From a checkpoint of a small mixture-of-experts model trained on Wikipedia: 148M parameters, 1543M tokens.
Below are experts of layer 2 (counted from 0) of a mixture-of-experts language model. Rows are named router (the router's row for the expert), gate (a neuron's input weights, with its number), up (a neuron's input weights, with its number) and show model dimensions 0-255. Each number is 200 + 20 x the weight over its row's rms, rounded and kept within 0 to 999.
After each expert's rows: "mostly gets" lists some tokens that are sent to it at least half of the time; "gets" lists some tokens that make up at least twice as much of what it gets as of all text. This comes from a sample of Wikipedia text that the model never trained on. Tokens count by the router's weight.

# expert 150
router,207,215,179,207,234,192,177,211,205,213,215,241,187,195,187,173,209,173,212,229,216,228,190,232,182,203,205,208,173,223,201,199,194,185,164,193,215,210,191,241,192,161,225,192,197,177,223,197,239,214,194,199,181,201,228,196,182,204,189,188,200,146,186,191,220,169,215,202,189,198,234,190,220,198,213,199,180,182,171,213,195,165,232,189,217,198,186,215,169,201,173,203,186,198,184,209,204,194,208,236,199,196,196,155,215,159,214,197,224,167,219,229,183,193,186,222,198,217,188,217,207,161,229,226,164,187,199,220,189,210,184,195,185,194,200,230,205,183,190,205,212,158,237,197,190,178,178,171,204,223,239,199,198,179,217,225,227,203,157,195,204,229,179,183,191,216,238,204,220,167,187,222,218,245,204,205,192,221,244,206,222,207,224,183,187,207,217,228,202,195,171,215,205,180,205,207,194,249,172,186,190,197,182,225,221,188,184,197,210,190,194,179,181,214,186,200,185,198,206,219,209,135,201,225,183,183,190,194,200,189,176,170,227,172,200,188,233,213,180,219,219,178,189,207,218,214,173,197,211,174,218,222,177,175,212,214
gate0,191,207,171,190,191,194,207,253,153,184,185,196,194,203,215,192,157,195,178,190,235,182,184,198,235,195,222,221,215,218,196,207,219,232,175,206,229,178,208,213,195,217,217,211,197,182,214,191,182,202,193,222,200,180,195,175,222,214,208,192,225,218,199,246,215,222,228,222,162,195,197,196,224,209,239,177,219,205,197,170,181,189,204,191,197,181,214,207,180,182,218,208,176,218,161,178,199,208,211,205,149,219,176,225,180,178,203,203,194,215,206,171,206,190,166,221,136,203,193,198,204,203,201,204,149,158,219,168,187,205,186,215,215,183,134,215,185,200,194,196,189,197,192,219,200,226,214,182,202,214,185,229,198,171,197,197,203,222,206,201,216,212,227,175,185,205,211,181,225,231,199,254,242,221,213,210,183,206,213,185,203,184,183,197,157,198,215,196,201,208,212,190,205,187,205,210,194,220,189,178,214,214,229,202,209,198,191,194,196,214,199,201,200,180,204,184,177,184,174,198,195,199,211,225,235,183,187,212,201,184,215,160,231,241,193,222,257,196,223,193,220,190,192,205,187,220,149,208,195,220,214,171,216,174,203,208
up0,188,214,174,197,186,190,186,248,195,179,187,176,193,202,234,184,165,199,197,192,191,216,191,221,214,202,215,213,188,208,216,179,217,208,199,217,238,182,200,183,220,216,200,206,198,191,229,211,200,191,188,220,189,168,207,163,201,215,218,179,218,203,214,229,199,217,203,221,161,183,220,182,203,217,224,155,211,186,188,170,200,210,204,198,197,206,217,211,202,167,217,217,196,215,176,207,183,208,215,231,175,224,191,216,199,187,177,195,203,216,217,200,191,188,211,215,132,208,213,196,223,205,208,191,178,150,219,165,204,193,191,225,201,192,143,214,202,216,179,201,182,207,183,206,177,219,231,180,211,209,175,231,209,178,164,182,184,229,197,192,187,236,241,195,194,223,229,191,197,209,177,232,225,199,216,209,173,220,186,216,211,174,191,167,164,208,215,210,200,201,210,216,209,196,191,205,183,171,156,187,203,205,228,183,203,196,182,186,212,235,192,232,174,196,189,200,187,198,196,192,183,228,232,230,234,220,182,222,173,202,215,163,252,247,173,217,227,193,229,174,230,176,202,204,199,211,178,196,192,226,243,187,212,175,217,221
mostly gets: "ie", "ies", "ternational", " again", "irc", "shire"
gets: "ie", "ies", "0", "ight", "ren", "ley"

# expert 14
router,215,216,183,212,197,183,186,239,217,185,200,176,201,190,195,213,259,211,193,235,180,190,227,180,191,175,164,190,198,237,207,239,221,221,171,204,210,186,197,181,184,185,192,183,193,214,221,235,209,211,196,188,193,189,210,183,168,195,194,200,195,206,211,198,198,190,198,195,212,204,228,208,228,191,182,199,185,208,221,237,200,150,207,192,201,239,205,206,203,227,185,192,199,207,199,190,195,184,213,205,171,222,205,159,226,179,220,203,218,180,221,202,184,160,165,222,191,217,192,210,221,200,230,232,189,194,195,244,187,182,191,176,160,193,200,155,221,188,159,192,183,189,216,203,244,182,230,204,219,164,238,191,188,217,231,213,202,198,192,214,194,200,212,200,212,211,222,161,203,170,210,220,220,206,241,202,203,195,199,194,184,221,209,209,192,221,226,219,236,155,193,224,196,178,208,183,218,251,212,186,213,231,164,213,218,185,206,181,218,221,165,191,220,217,202,178,215,199,194,208,209,190,245,221,182,173,192,171,195,207,160,200,205,211,159,201,202,214,200,201,222,187,189,191,179,242,202,209,182,199,188,192,235,176,231,197
gate1,184,193,189,242,189,229,220,191,199,184,168,183,217,246,204,172,221,269,192,169,207,208,242,217,190,216,202,219,203,223,209,219,203,202,192,212,195,213,192,196,170,189,229,176,241,242,188,139,218,207,235,208,187,203,211,188,225,202,186,193,190,206,193,208,212,192,209,203,188,224,211,206,206,213,168,187,205,173,193,176,251,224,173,162,194,177,185,180,186,182,200,213,171,212,210,189,189,195,160,205,222,197,197,201,195,209,190,201,203,208,215,215,202,199,199,205,214,222,178,223,182,203,231,177,211,200,204,178,186,195,177,220,227,241,186,193,195,224,211,208,185,170,192,228,232,235,214,196,222,212,184,207,157,223,197,183,175,203,205,219,225,221,184,209,179,229,166,181,223,167,252,199,208,182,186,217,189,194,186,203,168,188,200,220,214,164,196,197,238,191,205,214,186,206,227,174,193,192,203,211,234,179,147,238,202,180,189,200,208,186,203,203,193,166,208,166,178,185,210,212,194,161,206,201,197,183,188,220,210,236,186,212,176,235,184,229,200,201,209,199,195,192,202,204,184,174,210,216,195,186,185,202,189,176,216,173
up1,185,195,186,238,193,240,217,197,216,191,171,179,213,242,210,164,228,277,191,182,226,202,241,214,188,207,209,216,215,228,213,219,205,197,188,209,184,202,199,179,185,185,237,164,239,251,198,140,206,205,228,209,183,210,200,180,221,189,187,206,189,205,199,204,211,200,209,200,194,211,212,220,211,205,165,196,200,183,202,184,259,211,166,168,192,186,185,199,200,177,208,202,175,214,188,172,175,191,162,204,205,197,196,200,196,192,183,200,201,208,209,212,190,188,213,210,214,220,181,229,185,205,229,183,212,199,201,171,182,191,180,220,232,240,190,193,206,224,200,208,181,183,203,227,238,230,210,191,236,206,189,217,162,229,204,182,171,217,208,217,212,223,184,207,188,225,165,186,214,179,241,194,191,186,195,208,183,186,187,195,170,193,204,225,211,163,194,199,238,186,206,213,193,209,221,187,192,189,205,214,239,179,153,233,202,181,184,200,210,187,203,209,190,169,202,162,172,183,205,216,188,175,215,207,203,177,188,215,211,228,178,217,189,242,183,236,203,215,220,203,198,188,199,206,169,175,211,215,201,184,186,195,196,178,213,188
mostly gets: "\n\n", " |\n\n", ")\n\n", "|---|---|---|---", " Location", ".\n\n"
gets: "\n\n", " |\n\n", ".\n\n", ")\n\n", " |\n", "|---|---|---|---"

# expert 198
router,203,210,200,232,212,204,212,228,225,176,190,211,171,197,184,184,234,215,187,218,216,245,211,204,216,187,179,180,188,225,200,185,182,188,119,255,233,233,213,230,191,180,198,200,192,201,205,188,216,206,227,192,210,231,216,191,199,196,183,208,215,186,198,227,169,195,184,201,190,206,222,174,209,200,216,189,162,190,229,220,192,204,217,212,204,200,195,183,179,210,185,184,200,212,181,199,181,211,218,206,193,192,194,158,206,167,217,189,217,199,202,232,203,178,159,219,201,203,199,219,222,199,244,211,211,211,229,184,197,165,234,210,182,194,210,198,219,214,198,201,203,158,209,222,240,186,223,195,204,218,230,198,197,194,215,184,205,200,188,185,215,244,185,192,197,204,226,194,200,175,238,231,232,212,193,229,188,244,223,180,217,178,211,212,200,189,227,215,214,179,222,231,173,162,222,169,185,207,169,200,207,203,193,229,197,197,227,190,198,217,168,191,187,211,211,201,201,212,211,243,255,195,225,185,199,225,189,164,206,186,186,177,180,216,182,194,202,210,188,177,256,185,180,196,231,220,194,190,216,195,224,219,191,192,224,196
gate0,221,178,169,217,209,227,241,219,233,202,199,237,164,206,180,218,182,190,214,186,215,205,203,203,225,159,179,179,170,195,205,227,206,181,220,198,202,171,186,213,169,189,212,212,207,218,203,170,215,226,193,215,220,195,212,221,194,171,208,224,209,212,217,198,210,233,194,205,241,155,202,189,203,205,193,177,181,151,186,232,208,209,221,187,199,180,189,213,205,166,192,191,209,216,172,195,198,216,207,185,190,216,194,211,189,202,238,215,208,235,187,194,195,204,250,240,201,196,210,191,171,168,226,177,235,212,199,179,210,203,186,203,208,223,215,190,149,192,190,207,196,227,219,211,206,193,198,176,246,199,223,200,170,181,192,177,136,213,207,167,186,204,184,201,183,232,171,189,205,198,212,209,192,171,225,206,200,161,180,202,174,177,229,177,192,234,206,203,222,207,242,203,210,184,209,192,165,198,191,224,188,171,196,200,200,195,184,183,193,210,246,236,227,235,216,195,180,200,180,184,206,202,215,206,215,182,228,165,207,226,214,212,204,216,211,237,199,216,206,209,191,179,205,182,198,209,214,205,190,157,207,193,155,177,206,202
up0,220,204,218,233,194,173,238,194,200,211,201,217,204,218,172,201,223,181,219,204,249,187,192,210,187,198,180,213,200,212,194,167,193,177,204,176,208,176,196,194,176,191,199,201,174,210,187,187,191,180,184,231,156,217,212,190,203,178,198,220,195,210,204,176,212,203,194,176,218,181,212,205,253,199,194,204,181,191,206,190,191,202,201,192,212,203,185,224,215,170,206,201,186,161,209,178,203,201,171,208,214,210,216,172,241,255,200,209,197,193,177,195,189,225,243,252,191,185,228,205,170,187,213,229,186,221,195,200,200,207,175,201,228,210,211,227,168,181,175,193,235,209,181,202,200,172,180,182,199,198,217,184,209,220,189,159,186,192,200,169,168,229,212,156,206,172,183,177,171,204,202,226,201,182,220,259,194,200,216,231,178,164,233,221,222,222,195,200,197,192,203,207,232,182,182,191,190,196,197,203,193,199,200,212,231,206,187,200,227,231,179,213,202,215,195,182,197,191,204,196,160,219,201,201,224,231,227,197,175,166,220,179,184,215,207,234,205,210,234,216,190,170,189,204,215,237,172,213,214,201,192,217,149,164,200,246
mostly gets: " |", ";", ");"
gets: " |", ";", " –", ");", " inst", " Pro"

# expert 194
router,219,202,210,206,207,159,192,196,208,185,203,197,212,205,196,200,215,223,173,193,181,210,194,199,177,197,190,183,182,195,219,183,203,221,208,240,203,195,202,213,218,177,195,232,173,196,181,198,204,211,217,176,223,205,213,207,191,205,182,210,207,173,201,198,193,204,200,206,200,218,203,183,197,204,193,219,213,199,212,225,182,190,204,186,212,198,221,177,215,220,177,220,222,208,226,198,179,176,211,232,221,178,191,148,205,181,224,209,218,178,184,200,168,163,196,218,191,202,141,225,255,189,232,234,220,162,202,202,212,164,213,192,164,194,221,202,216,191,200,213,168,168,225,212,211,186,185,193,186,185,218,165,207,214,205,205,192,189,191,225,181,206,161,200,254,174,207,172,202,185,240,220,205,211,208,172,182,227,226,178,223,191,200,226,191,185,206,202,253,163,202,211,171,196,231,195,211,237,204,213,200,192,225,235,207,213,210,187,224,179,152,213,191,215,200,167,188,214,227,213,225,185,210,182,185,219,221,158,174,206,149,175,221,192,217,178,231,235,180,190,192,192,153,180,201,218,201,221,200,172,211,219,205,173,168,211
gate0,219,177,215,156,185,182,198,212,209,196,206,209,184,217,219,242,186,193,218,244,230,196,199,186,185,212,189,178,177,216,220,193,199,210,212,199,188,202,176,215,153,217,214,233,191,222,197,203,249,209,204,226,194,217,239,201,221,201,202,173,184,187,212,211,202,197,160,208,180,199,164,178,210,201,174,204,208,180,205,205,206,194,193,222,194,216,213,203,189,197,180,216,188,214,187,170,171,211,161,184,184,172,227,192,219,219,204,209,150,192,204,194,200,189,196,176,176,212,209,191,179,229,189,215,206,181,188,198,206,183,204,205,221,227,182,192,243,226,212,181,210,190,244,203,135,239,214,209,194,211,217,182,224,158,203,214,208,221,147,245,199,208,209,219,204,221,203,197,215,212,212,184,191,158,203,184,191,215,216,213,214,159,203,168,187,207,191,196,210,193,200,189,238,245,212,193,194,173,202,199,199,208,185,184,188,189,205,219,199,223,176,246,186,164,214,202,210,190,240,214,176,187,194,189,216,173,199,194,154,203,212,195,250,232,209,190,187,197,202,170,192,198,174,186,196,218,197,243,196,204,216,228,203,230,182,178
up0,164,253,192,224,193,235,212,203,194,190,190,208,178,180,226,217,196,186,175,198,176,217,232,241,207,210,190,168,222,216,201,213,180,188,184,216,199,225,225,191,169,197,179,171,209,184,185,231,196,180,233,172,212,177,201,208,175,187,214,228,207,214,193,219,186,211,210,215,215,194,233,201,177,213,208,190,180,218,199,230,178,206,176,184,216,150,174,198,205,236,182,242,231,198,184,184,232,208,228,185,216,194,175,211,199,217,192,226,210,223,192,202,236,214,214,195,195,167,173,189,223,203,185,195,178,202,234,197,176,188,165,187,210,201,186,229,159,195,175,206,218,187,223,186,248,183,201,226,197,195,196,214,195,229,220,177,209,201,219,223,195,208,220,191,174,213,182,183,181,215,225,193,191,206,180,253,203,175,213,190,177,186,176,180,205,197,194,215,194,163,197,192,187,206,183,204,186,208,194,226,230,206,223,190,216,234,202,184,188,213,192,215,208,244,218,198,202,232,164,190,223,193,218,219,206,218,207,186,209,199,205,221,200,215,147,214,236,185,185,225,167,221,218,208,202,198,209,193,195,196,238,161,224,242,175,179
mostly gets: " qu", " Re", " Qu", " Jo", " Que", " Rep"
gets: "u", " qu", "v", " Re", " re", "all"

# expert 224
router,209,188,177,220,171,204,191,197,206,191,198,206,188,182,195,217,223,186,199,215,217,201,218,207,209,209,176,191,177,186,192,198,184,213,194,249,218,224,170,242,219,182,207,190,211,184,207,192,211,199,199,211,189,206,212,151,208,163,195,249,190,171,199,221,217,172,194,178,208,231,208,185,188,210,189,180,218,175,187,230,184,200,188,190,215,212,204,200,174,232,210,194,202,216,195,226,189,184,211,222,180,188,200,192,235,180,231,182,216,185,218,229,197,184,196,192,166,200,153,227,196,234,195,215,189,181,234,210,197,160,192,185,191,184,217,216,228,177,180,203,199,186,194,188,204,188,171,193,221,179,226,149,190,212,193,199,182,230,146,239,197,201,209,206,207,209,223,150,193,229,216,214,223,199,234,205,179,216,211,202,234,196,216,213,209,228,212,193,226,206,213,247,180,174,234,174,208,196,202,181,221,201,189,197,220,189,211,177,216,215,168,219,192,201,170,181,174,202,216,220,226,172,230,193,176,225,235,222,172,209,181,165,178,211,200,217,220,227,204,199,234,189,190,191,215,206,147,232,203,204,200,212,212,190,149,206
gate0,222,153,230,197,209,209,220,191,194,201,204,183,137,225,186,201,235,183,193,200,215,206,188,190,195,185,188,222,203,197,202,146,211,228,193,230,214,192,186,206,171,205,211,189,196,169,206,225,197,226,178,199,188,178,212,194,222,209,223,208,204,168,179,179,189,204,165,218,179,213,235,212,257,205,192,189,192,163,193,222,207,233,205,175,177,182,173,208,203,223,212,196,189,177,181,241,229,192,206,221,190,198,183,234,203,223,181,229,225,202,163,185,205,209,208,229,199,235,234,181,171,226,173,218,175,197,178,186,209,198,182,189,230,227,206,192,194,200,229,207,197,211,215,214,196,225,188,225,219,198,210,208,161,190,177,210,200,197,194,231,215,193,233,212,176,223,225,210,179,200,203,204,224,195,229,185,171,220,172,224,170,169,169,182,214,199,196,214,169,198,168,230,188,187,205,201,220,186,184,170,189,196,184,179,199,232,220,189,208,193,186,236,209,217,182,176,233,194,195,183,195,214,200,204,223,192,161,203,167,219,219,211,182,159,187,222,203,191,236,211,199,189,235,226,207,171,208,213,184,187,204,223,216,180,201,171
up0,210,159,226,193,178,183,211,205,207,202,191,205,168,210,205,201,231,194,183,216,210,199,192,181,213,195,206,209,214,202,216,151,217,211,220,212,223,206,203,175,183,209,217,208,178,184,187,228,217,201,169,179,214,226,218,204,205,209,231,202,204,183,178,185,187,212,172,218,220,159,243,192,202,215,194,202,167,184,192,242,190,214,189,209,182,133,189,205,203,207,213,223,163,226,169,216,231,156,207,232,205,167,186,222,191,229,232,199,218,183,173,233,213,189,224,227,201,251,218,205,173,238,163,204,176,222,181,216,205,198,201,195,220,236,224,174,195,208,219,200,187,204,218,188,205,197,210,224,222,224,207,220,164,205,181,197,219,192,178,228,194,166,220,210,182,221,222,198,191,198,197,194,203,211,243,184,194,210,204,200,178,166,209,182,211,210,195,233,152,216,175,239,196,201,212,199,195,219,184,210,232,186,212,189,233,221,183,188,219,179,191,226,188,191,203,186,236,182,198,178,241,231,221,185,199,209,174,183,209,220,195,206,194,198,204,217,187,203,232,195,188,210,203,197,241,177,219,215,197,227,207,235,198,184,192,167
mostly gets: " w", " g", "-G", "ten", "g", "oon"
gets: "g", " w", " g", "1", "w", "t"

# expert 79
router,245,205,200,186,228,181,169,218,215,197,187,206,200,206,177,214,216,257,210,174,206,220,197,205,185,167,186,165,190,209,205,237,215,198,166,235,190,213,216,217,213,188,185,216,181,164,185,204,199,199,194,194,203,214,206,220,219,224,182,199,203,172,194,191,203,170,231,182,236,212,212,232,204,202,190,181,174,187,180,229,209,191,245,186,173,220,199,176,186,232,180,178,211,227,203,227,213,205,214,242,201,204,178,167,198,192,206,186,250,213,189,206,174,173,186,182,199,176,185,238,231,223,227,189,194,182,200,213,181,210,213,181,192,201,220,223,245,206,209,203,167,197,223,215,228,207,211,206,182,175,198,169,224,175,173,199,183,214,209,212,211,229,179,187,196,212,242,196,227,203,200,223,208,198,213,229,178,226,216,171,202,201,182,230,185,181,202,178,239,182,193,207,186,172,248,208,224,234,203,212,192,180,201,247,250,194,210,165,190,226,169,211,169,202,210,172,179,206,211,217,205,220,221,191,177,206,203,178,178,210,188,190,162,193,198,202,236,209,162,188,202,181,201,170,203,194,197,209,194,191,195,188,193,191,211,194
gate0,218,184,197,202,211,188,201,181,200,171,193,206,198,196,201,167,192,189,234,197,186,215,205,156,223,229,180,207,205,206,214,201,227,182,218,216,232,226,187,177,202,201,202,180,215,201,220,243,177,221,151,175,177,198,215,217,176,213,195,231,204,184,169,211,179,210,180,185,215,196,183,198,244,211,162,212,181,206,178,218,212,197,198,218,173,192,194,209,193,207,224,206,175,196,186,164,206,223,195,180,207,225,205,177,202,165,219,203,213,203,202,230,226,199,200,204,219,210,199,158,206,177,196,192,211,175,193,218,201,205,160,251,191,214,226,206,207,197,181,188,202,184,202,226,254,196,220,185,234,226,225,181,230,226,198,200,234,198,219,209,236,221,202,237,209,185,180,191,167,173,184,205,164,191,194,216,233,213,195,225,205,203,194,190,219,167,229,202,166,201,191,192,220,212,201,198,178,215,214,215,177,203,174,171,213,222,187,204,188,177,231,234,180,201,214,209,232,221,233,169,196,201,180,233,223,240,194,203,214,237,210,224,217,195,175,199,228,216,179,211,186,176,241,195,245,206,178,207,190,234,222,189,177,166,204,202
up0,179,218,191,214,205,202,224,211,201,229,209,176,225,194,204,240,213,216,165,186,192,187,210,241,202,162,202,202,204,179,197,206,190,209,186,191,181,167,206,200,202,184,199,218,193,208,187,170,233,191,238,215,207,214,165,174,199,187,226,170,176,221,236,210,235,190,192,219,191,189,227,195,168,201,216,206,188,212,203,166,193,210,218,213,234,203,219,183,220,181,174,229,212,195,189,210,176,182,200,219,183,168,203,197,183,234,153,193,215,199,201,174,194,195,198,210,200,188,223,232,200,210,218,187,192,214,204,187,191,187,213,176,196,168,189,201,211,195,225,229,218,202,221,186,144,188,189,217,164,206,165,198,151,175,187,206,173,203,179,189,166,190,215,158,204,233,191,226,221,235,241,170,213,183,204,208,180,184,190,179,205,195,183,208,182,220,175,189,209,193,213,220,186,186,206,196,213,201,193,193,228,226,221,228,187,187,191,202,219,233,205,169,211,237,171,197,178,189,182,189,203,195,219,198,153,158,203,178,181,167,216,188,190,213,221,192,186,178,214,189,217,219,163,180,151,213,221,207,218,165,171,206,225,242,187,207
mostly gets: " cont", " inter", " High", " late", " cent", " Mont"
gets: " T", " cont", "om", "ard", " inter", "ld"

# expert 15
router,192,227,173,218,196,183,176,219,204,230,194,191,181,169,180,224,240,184,221,197,218,193,211,203,166,201,179,162,185,232,227,188,170,197,165,241,227,218,204,218,187,160,180,212,197,193,218,199,202,230,185,208,189,196,217,222,202,208,186,208,190,175,211,195,207,168,225,207,190,198,202,170,233,180,206,198,201,181,219,233,191,214,207,189,210,192,196,166,181,227,210,214,208,210,191,176,197,184,234,207,209,209,207,209,190,166,233,203,229,197,217,199,193,173,188,203,188,192,215,239,220,204,230,242,206,186,225,203,174,173,249,189,202,192,214,216,213,154,212,178,174,190,209,214,208,174,198,157,198,210,214,206,200,175,226,185,173,196,177,241,198,229,207,195,204,211,202,191,231,212,189,212,203,189,234,210,171,235,241,209,206,196,209,193,187,182,219,220,225,222,203,240,199,204,208,209,239,221,193,196,209,214,193,221,215,202,194,163,201,226,188,164,187,199,186,193,180,190,227,203,208,167,224,230,203,224,234,176,180,167,191,212,190,224,199,202,256,200,175,198,208,170,176,191,220,233,170,228,198,172,193,198,229,189,225,178
gate0,183,201,200,165,198,160,194,212,199,213,218,205,172,201,191,223,193,196,186,195,218,209,181,188,194,216,171,211,173,162,162,219,181,271,176,217,209,208,220,199,194,200,198,246,182,223,212,212,203,226,187,179,207,199,203,189,167,201,182,198,192,228,203,208,184,187,193,216,194,159,192,198,244,211,195,178,230,212,250,215,233,211,255,220,212,161,232,170,172,200,190,206,204,173,171,184,201,174,217,180,204,199,175,202,230,182,186,210,203,215,229,213,198,213,191,186,196,196,202,199,193,202,206,246,167,199,211,193,184,197,182,236,169,219,208,193,201,182,188,232,213,190,215,200,214,198,193,209,188,203,213,215,181,204,208,138,230,232,181,213,190,171,223,206,226,204,149,188,200,205,196,181,221,187,218,170,216,209,207,225,215,191,209,217,198,206,212,188,183,220,191,189,208,217,205,207,222,211,192,213,215,207,210,176,165,210,225,176,178,185,199,171,232,186,187,201,193,214,212,164,222,212,185,212,207,176,188,224,220,186,198,185,203,198,171,179,188,194,206,197,202,143,186,209,222,235,198,148,193,177,175,192,190,167,171,207
up0,218,214,203,170,188,245,217,172,163,157,217,202,217,148,209,182,217,205,197,191,196,189,215,201,171,175,220,210,203,198,206,230,210,214,203,215,203,212,191,205,202,174,204,208,200,175,220,169,245,163,166,225,198,217,195,233,195,196,193,215,207,188,239,198,183,213,215,190,186,230,178,211,192,163,225,234,179,199,181,181,196,224,187,211,193,204,190,172,193,210,194,192,182,192,193,232,220,213,211,201,175,198,227,194,243,188,220,156,230,213,207,207,224,205,204,201,180,183,215,207,173,208,220,212,236,233,233,176,199,201,231,207,225,193,202,203,187,206,212,203,218,184,212,180,192,191,240,173,193,189,192,222,161,212,210,201,209,215,189,191,198,213,189,189,204,168,212,202,166,197,161,208,158,215,179,225,211,212,205,243,189,187,180,211,160,214,185,188,219,195,189,219,166,181,213,204,182,156,228,200,176,204,218,216,185,197,170,231,195,257,234,219,214,178,214,184,225,206,211,217,184,196,222,174,231,197,184,185,185,210,175,205,202,181,219,210,197,211,191,252,157,208,172,177,209,190,217,177,181,178,197,203,208,195,208,221
mostly gets: " adv", "b", " Val", " val", " Ar", " Bar"
gets: "b", "g", "ur", "v", "d", "l"

# expert 242
router,200,223,173,235,240,188,159,212,183,196,182,223,211,212,189,214,240,243,216,199,176,195,206,189,199,203,199,175,190,199,205,194,190,213,191,234,193,207,208,205,209,161,195,227,165,216,207,227,209,218,199,157,220,206,240,221,201,226,205,193,191,170,207,201,211,177,219,189,205,170,182,174,198,197,213,199,198,180,176,246,197,201,208,174,218,187,191,201,208,195,168,175,217,219,183,220,180,215,220,221,224,192,209,172,210,203,204,196,233,176,191,205,159,206,193,212,206,182,189,229,248,190,229,247,219,169,211,217,201,156,199,179,219,192,187,192,198,184,186,203,183,179,223,191,221,173,214,194,214,180,211,168,234,206,219,196,186,186,145,209,224,193,193,188,211,203,194,173,210,166,199,236,199,211,195,195,179,216,199,178,219,196,212,222,205,224,201,199,226,157,187,224,210,177,220,179,193,200,216,218,166,198,200,197,252,160,209,162,203,203,162,177,175,185,198,178,196,212,216,202,208,188,217,213,231,204,201,171,226,249,186,179,213,216,184,205,212,215,185,189,219,172,182,200,221,212,221,198,178,174,208,216,231,172,170,205
gate0,205,199,215,153,216,221,190,181,226,211,227,212,157,207,220,218,209,240,192,162,186,187,171,223,210,205,177,207,207,213,235,225,204,188,207,183,160,222,190,184,225,221,212,239,209,206,213,161,197,208,180,169,203,222,181,216,205,201,205,223,221,209,202,179,194,243,176,184,192,163,221,199,233,172,197,232,176,183,205,214,227,190,207,215,205,233,186,221,208,158,181,212,197,223,198,195,170,234,188,181,180,173,176,227,225,201,186,216,199,176,184,206,188,187,190,208,208,183,227,202,198,218,227,240,250,183,177,176,206,204,202,241,200,152,211,213,220,189,187,209,189,185,208,163,212,238,208,199,162,219,192,219,212,227,233,203,222,201,184,201,212,164,192,201,209,211,180,217,189,181,229,207,196,194,179,190,200,198,191,195,204,192,173,207,232,166,216,188,196,223,199,215,190,201,237,188,196,187,189,203,230,207,184,231,186,213,205,177,191,181,209,168,211,193,211,211,189,208,223,188,199,172,177,195,202,181,167,217,197,178,195,198,198,215,157,164,221,192,182,196,209,202,155,210,198,213,256,221,188,212,227,200,219,218,199,182
up0,207,177,167,197,205,217,219,185,194,230,216,222,173,200,186,170,216,226,195,173,188,163,181,202,171,199,222,201,171,217,213,195,203,174,202,170,198,217,219,213,197,230,224,208,191,237,191,236,205,198,188,177,189,186,221,181,210,169,174,205,204,217,211,217,181,187,178,199,218,232,170,223,225,192,197,186,210,155,183,159,206,175,195,181,191,190,190,211,202,173,208,177,207,194,179,216,217,188,172,207,188,199,190,217,220,204,167,199,206,180,204,209,183,211,222,168,194,193,253,185,173,203,182,219,215,217,198,225,214,224,152,221,231,160,230,233,225,212,227,182,205,197,206,207,192,190,249,206,194,208,181,166,202,226,189,212,177,196,178,228,236,208,217,202,160,219,205,211,199,202,244,158,181,201,188,174,195,209,222,160,201,192,188,196,185,198,165,201,159,209,174,207,175,208,202,192,185,161,188,215,213,193,207,230,133,190,172,158,219,180,203,219,214,235,200,193,220,190,217,218,178,199,188,185,197,202,188,238,205,178,191,210,185,236,177,184,208,191,187,218,215,213,201,199,186,204,175,207,219,202,189,211,197,198,202,190
mostly gets: " Sh", " Kn", " Sk", " bre", " Mer", " Sc"
gets: "h", " Sh", "k", "t", "b", "c"

# expert 185
router,178,201,178,235,171,189,192,204,215,219,182,214,200,175,203,202,197,209,204,195,204,230,179,161,198,210,202,200,171,186,212,198,240,228,199,229,203,210,216,211,224,185,195,198,191,195,195,203,216,175,218,168,197,241,209,169,232,188,186,194,197,165,225,219,200,197,198,172,181,212,223,211,199,183,185,189,194,159,166,244,167,158,201,174,206,206,227,188,177,214,180,181,214,191,184,197,201,198,189,235,207,185,148,199,227,203,214,214,231,213,208,210,186,204,164,231,197,220,163,225,237,196,204,205,205,193,168,222,201,206,232,185,211,204,236,195,205,206,202,185,168,180,236,202,203,176,196,203,215,212,196,202,177,188,186,200,177,201,179,186,232,209,185,175,195,200,206,178,216,207,198,227,194,226,227,220,183,242,233,169,220,216,209,217,184,211,218,187,228,204,179,253,198,190,201,186,223,213,205,229,201,214,215,193,228,164,219,185,223,227,171,176,204,188,183,154,160,193,206,206,220,222,201,181,178,208,179,217,170,213,197,201,204,206,207,207,191,244,186,186,211,172,182,185,230,245,201,192,191,179,215,212,236,162,226,198
gate0,182,194,187,212,218,224,157,208,199,197,188,231,190,214,206,200,216,200,165,213,195,221,191,213,208,219,182,192,222,196,229,193,169,226,234,191,208,188,187,213,193,197,197,216,222,220,209,163,186,216,185,167,206,222,200,215,211,229,178,201,196,243,214,205,188,221,239,227,203,242,211,166,233,191,234,189,228,179,213,183,199,165,208,188,215,196,214,189,195,192,222,190,194,176,192,228,192,212,215,180,187,192,192,215,214,214,142,191,184,182,206,226,165,188,190,183,192,186,193,196,181,160,196,214,226,228,188,196,202,241,254,218,177,194,175,180,163,214,203,191,220,190,186,212,196,241,172,196,168,245,218,175,214,193,177,198,222,205,203,216,183,214,180,211,242,206,195,169,174,206,188,157,228,220,182,190,206,177,221,228,181,214,213,167,180,209,204,214,220,214,158,197,186,231,217,197,210,211,218,203,192,191,209,191,204,197,165,197,210,177,230,162,201,209,184,215,189,205,188,160,197,202,228,205,204,199,158,171,197,216,237,207,183,236,176,203,222,206,178,198,219,240,209,225,211,237,198,203,190,217,195,198,185,199,193,217
up0,177,201,159,213,209,199,164,227,200,183,206,228,181,219,188,201,231,204,191,228,220,206,208,197,228,200,157,226,213,192,199,196,180,194,211,194,202,186,185,211,211,221,196,199,199,216,209,195,217,217,226,134,198,192,204,201,227,239,204,162,194,200,190,184,228,208,216,214,159,219,258,223,209,175,209,185,225,197,192,182,196,187,186,182,166,211,234,169,181,226,215,181,209,176,197,189,187,206,222,191,219,174,215,171,222,202,179,178,169,168,183,209,197,206,172,197,190,166,172,190,178,207,209,233,220,195,222,201,187,225,219,206,170,210,184,207,228,185,211,197,196,193,165,200,180,220,163,184,176,226,197,192,236,151,193,179,227,228,189,186,186,208,175,184,198,261,207,171,189,215,192,192,182,201,215,210,186,180,196,198,222,227,176,188,197,194,160,216,188,229,179,219,208,202,231,191,224,202,223,234,220,169,182,218,193,173,193,185,208,205,197,155,227,224,238,204,199,187,175,177,191,208,200,210,203,196,223,198,215,228,224,224,199,211,177,186,211,179,201,221,225,222,187,202,184,212,208,180,192,190,183,219,170,176,185,218
mostly gets: " both", " two", " These", ".S", " Mass", " aut"
gets: " both", "oth", "iss", ".S", " two", "v"